Weights of a small mixture-of-experts language model, trained from scratch on English Wikipedia.
Size: width 192, vocabulary 2048.
Experts: 80 experts in each of 4 layers, 8 picks a token, a sigmoid router.
Training: a variant of Muon for the experts, 11354 steps.
Below are experts of layer 2 (counted from 0) of a mixture-of-experts language model. Rows are named router (the router's row for the expert), gate (a neuron's input weights, with its number), up (a neuron's input weights, with its number) and show model dimensions 0-191. Each number is 128 + 24 x the weight over its row's rms, rounded and kept within 0 to 255. Numbers have three digits each.
Before each expert's rows: a language model's description of what the expert responds to; "comes after" lists some tokens at least twice as common just before its tokens as in all text. This comes from a sample of Wikipedia text that the model never trained on. Tokens count by the router's weight.

# expert 48
Commas, periods, closing quotes and parentheses, and auxiliary or linking words such as was, is, were, which.
comes after: "s", ",", " it", "es", "\"", " which"
router:126112103186132079152125124114069139140186137118148132100164112103104118173183128058108091106136060111143101156109130116155093151132127122136107149108146115111129139171147100129144156128071125084106109143115132132135121123110092115127150136155145130130119103133119096162108087099114134119178154138184120128138165184140149107085098128117114139137160125137191134121095089094120139147113072151136145133125144148131129123136135135144151146120121130115153125123129124112163122095148139135116141137133124121166167126111126153124097115138108160134134144157141123118171093119129111125
gate2:099114138166104114156113091148131101111136117116134166118161143112116146162111163137152099159148111093160084092130084139181114120154111146153138134135130123090126133090148197120123144136137081074146100169077131169137132114143143134116129138100088119170129099126084108113135138132129122132120164140128109118171163173113135127126130163099159123140078150113175110154072127182137116169139124135146102131138136174152126125149113163104108125120133130125130122133122136109116130089142097109128105166153171118088139114119092117160085150144117128133115153094144130103132113145118148139
up2:136134095119137151099131135121118111098145134102171090125106131134135113127136111127114121159120115114145143164104136087141139170053136118109157105087133122114095120124156112135097120085117122154045126095144100112092142113125112120161128110129206087110092122128138183123150127138115107120159129116127149146144062097161092132130166125133125108109148100133136140084138102108118140113136115081171138126110115114120115135141117093146156137177119155118112121149159148139101133165130166120154138116128129184144137131149155134107162140118124134087132080171104126126110131122116080143
gate3:150126112139089135152126071121116152146155133109136120117132088108116117098105131118125098137098121113080160150102133096134118081142152167141128120139135134193129130184137137095161109170114131127000139095103141137109109135120119139148099117097134106101158117117128095147120094159121128126162114153154131135132122095115125143137119117137115101119160146161181155143119132130132104143108142117112128084111138124135125124136122149148140161116102071103166138143127114142114110153142134114122090152146116076141139184129145105104124145112083146119126144135133110129116111183134161104
up3:125144164121117113139160067147137123107160135120092185150150115126164142114161107087083082121126152157136111138160127108128102122173115121102138121102143130166143155179090121091174179131128128109107135127112134127125099142167087142140146121132111146108122111106159118158174155133120144128158148097122126147109127096091115134172155147135139096159117080146122153109153110102152138139118087092094148100132149124155125111097061109136126173109112126119164101129132125105117122097123127135086078144128146161099089158104143141137125151119136127141115116106134103135153106160129104091

# expert 46
Auxiliaries, pronouns and conjunctions such as was, is, it, also, and adverb endings like main-ly, bad-ly, usu-ally.
comes after: ",", ".", " the", " that", " which", " it"
router:134108117145107075121137131114107131163169124132147119137143140127091169184157154095101119121142074083117116138115171105119082151140133136139114130127129105102111136138146106110134156121098147143137120162093149117110109151151125094101157138098183125137140111112122135150100066117101146106168156124182099114113148186129148072123119125114142117127143122119159115102152100121114132156077101181107135106116153170181121112148105091107137118104134138129153085126129126156155157117139122148104127129153144114171147142112125166096126123143144170122114155168148121099140110121167137105
gate1:135094188142118127150169101175125094134135100146134060118100074172134114146141179142129119158125115140158114113152123132086164099142148128134140121117109125126130117102112173154132138091126106126087146136118140136162118115140189116096115107151098139073135148135104130120115129139115152106135096105135140104124107126102118117157127118107118153144084091131099153149124117157106114121135142077149155173150123171159134123144127130118146119130103138144108122157116126115059106173122094166125138151166142120115151107125091124095117142189134171092150108136108093116152109115106132144
up1:122153170103114143171110131134153111127157085161113118112152106147162155136106150174158108102112165113107149092183134089154086125140145145156114136127153159133133113144130113103137152124109125160058134125129153083158171130121123076138098118120109161125131124086101109109138141109106132131136108107136166141138152119114087128145120095075111131151104103104086135152134124141162154122114128150150120124139142131106139087160118127129140142112090100143135129127128097121124123147168125107071107145101145105131133111115151142070118107143075134086104158109168138166099100161108144167
gate2:134103067045128156120130064157153192105104111135133096134143089139119122097138125138104114136140104126146134099134125133106117108122162164130136134155177113098097135117129164119138115155130127135069093107114098147157146142109145095143093132102127138100148112112107119131088123126151092115176170102157114142141116107103123137133144141165149123116166144162149117176130125110122125135103129115111097110117131081142127134136110131170152159082084104141139103126128149137135104157155096172114133160133110098107142144166160118109134137101109133114128126135132144103120098184081136127
up2:138116157127112100130122110136177135133158127118116149127074205136129111062139161125128143147123102131107163150176136120141138102137096142118145162090139160124128120183110159080185107134115142153131063098133119112183165127130111113106124129121131113122123105102117146093117134122132109110133124112153162175134148138120150124165097134138134110140084085126124081107141111101114147134115130136124160124136137138154128128113104155131124136119101130071138123139126178132145161109154178145160129102142158097087110134133141133092124098135157135157114113146133168133122130177090129087

# expert 35
Leading number tokens and thousands commas in tables, dates and measurements, such as 19 in 1963, 1,364, and 5.5 mm.
comes after: " |", " ", ".", ",", "|", " 1"
router:113125147200121063154123122140151122164156090159129117132187107123129136137156134116130121152188107082145138124121150137141128160134175149130108139098161148120136166111135121147174120127126131161134098112107157132126100095117100132117146103149140159117139097120174107166096064149109145120083114121152113122152128111124126130081101115136139112130132143089166155116152095142096127120110153171136152152116140161146138123146112108150158101091124104125127189102114176174153126127123150137101152102160117116152150107135118163105144109151104118131086113119144140135144097120115149095
gate0:091141168130136143143127130114168095134138131134100194173140132146123118093117152102142124145157087147126156125094121154143151159115097133117142138116156175147122132151150141119119126090167155102126118129155166141162110121135180136156126110138098152146122143132132118174123101166149120134130134117144127109152118132112123109156100086063125157103099149106154125114120119102136123154141086119124196111147119151148099137099147152169126141132136152129102167140124104098121172127170128111104113129085095140139099147171105162147083057105140158127112166120131101103140121157148105152
up0:150126180123122089111118137147142173110081143094218150105136109125152125100149128120128140142130087125130149148174108125111136127107138127164082133139095117147120157055115129125133148096113124117123159148090121185131153150125136140141150070099123116114140100147155128109107156113140105171168117127168109175169144118149135137095165139105110172147147109112121126129154101108147131119133115114127122115152112171140130136158090112096115124123131096157132168134147156147111151130130136143078125110108104102129122111108163145126113192112125138123108126166145145105085122098131151129
gate1:109121146155138105144155075134164131103099136143144103100143109131100113121109095060157113135153119127140132123130164150133130129133140145142088121150129123136133143125141127130155128146127115180140149132099177114132124116091126091218143119140184074115127120138128121164106133108092111161122114129121178154130194155089095134153172144118116123096130146153164139135185130096082139145198089140131128146156094142131120083155153143124126120135129142137138107167128124130155134115140143138089138142139115149090098142122144137145132102150119115152102127173135137108109112098104114144
up1:142091152110119153141093132106143123123145121131114164129104109136123131154143106148120147146090146141147156153161128104121168136173143141101128115102096155146167153149082135124137165108131126088110144122150130112135116136154123131061101103170108158147147089116145106088114132137088135103121121107152138098097119119140150126091107166147133122135110099135150135123091103165117141158119152120156077099135152110131153169137109105123103102100126064124109133154117112159122162144108106147165154107152142089141162089127144096119138187139157101110140112049167141169111135134103128134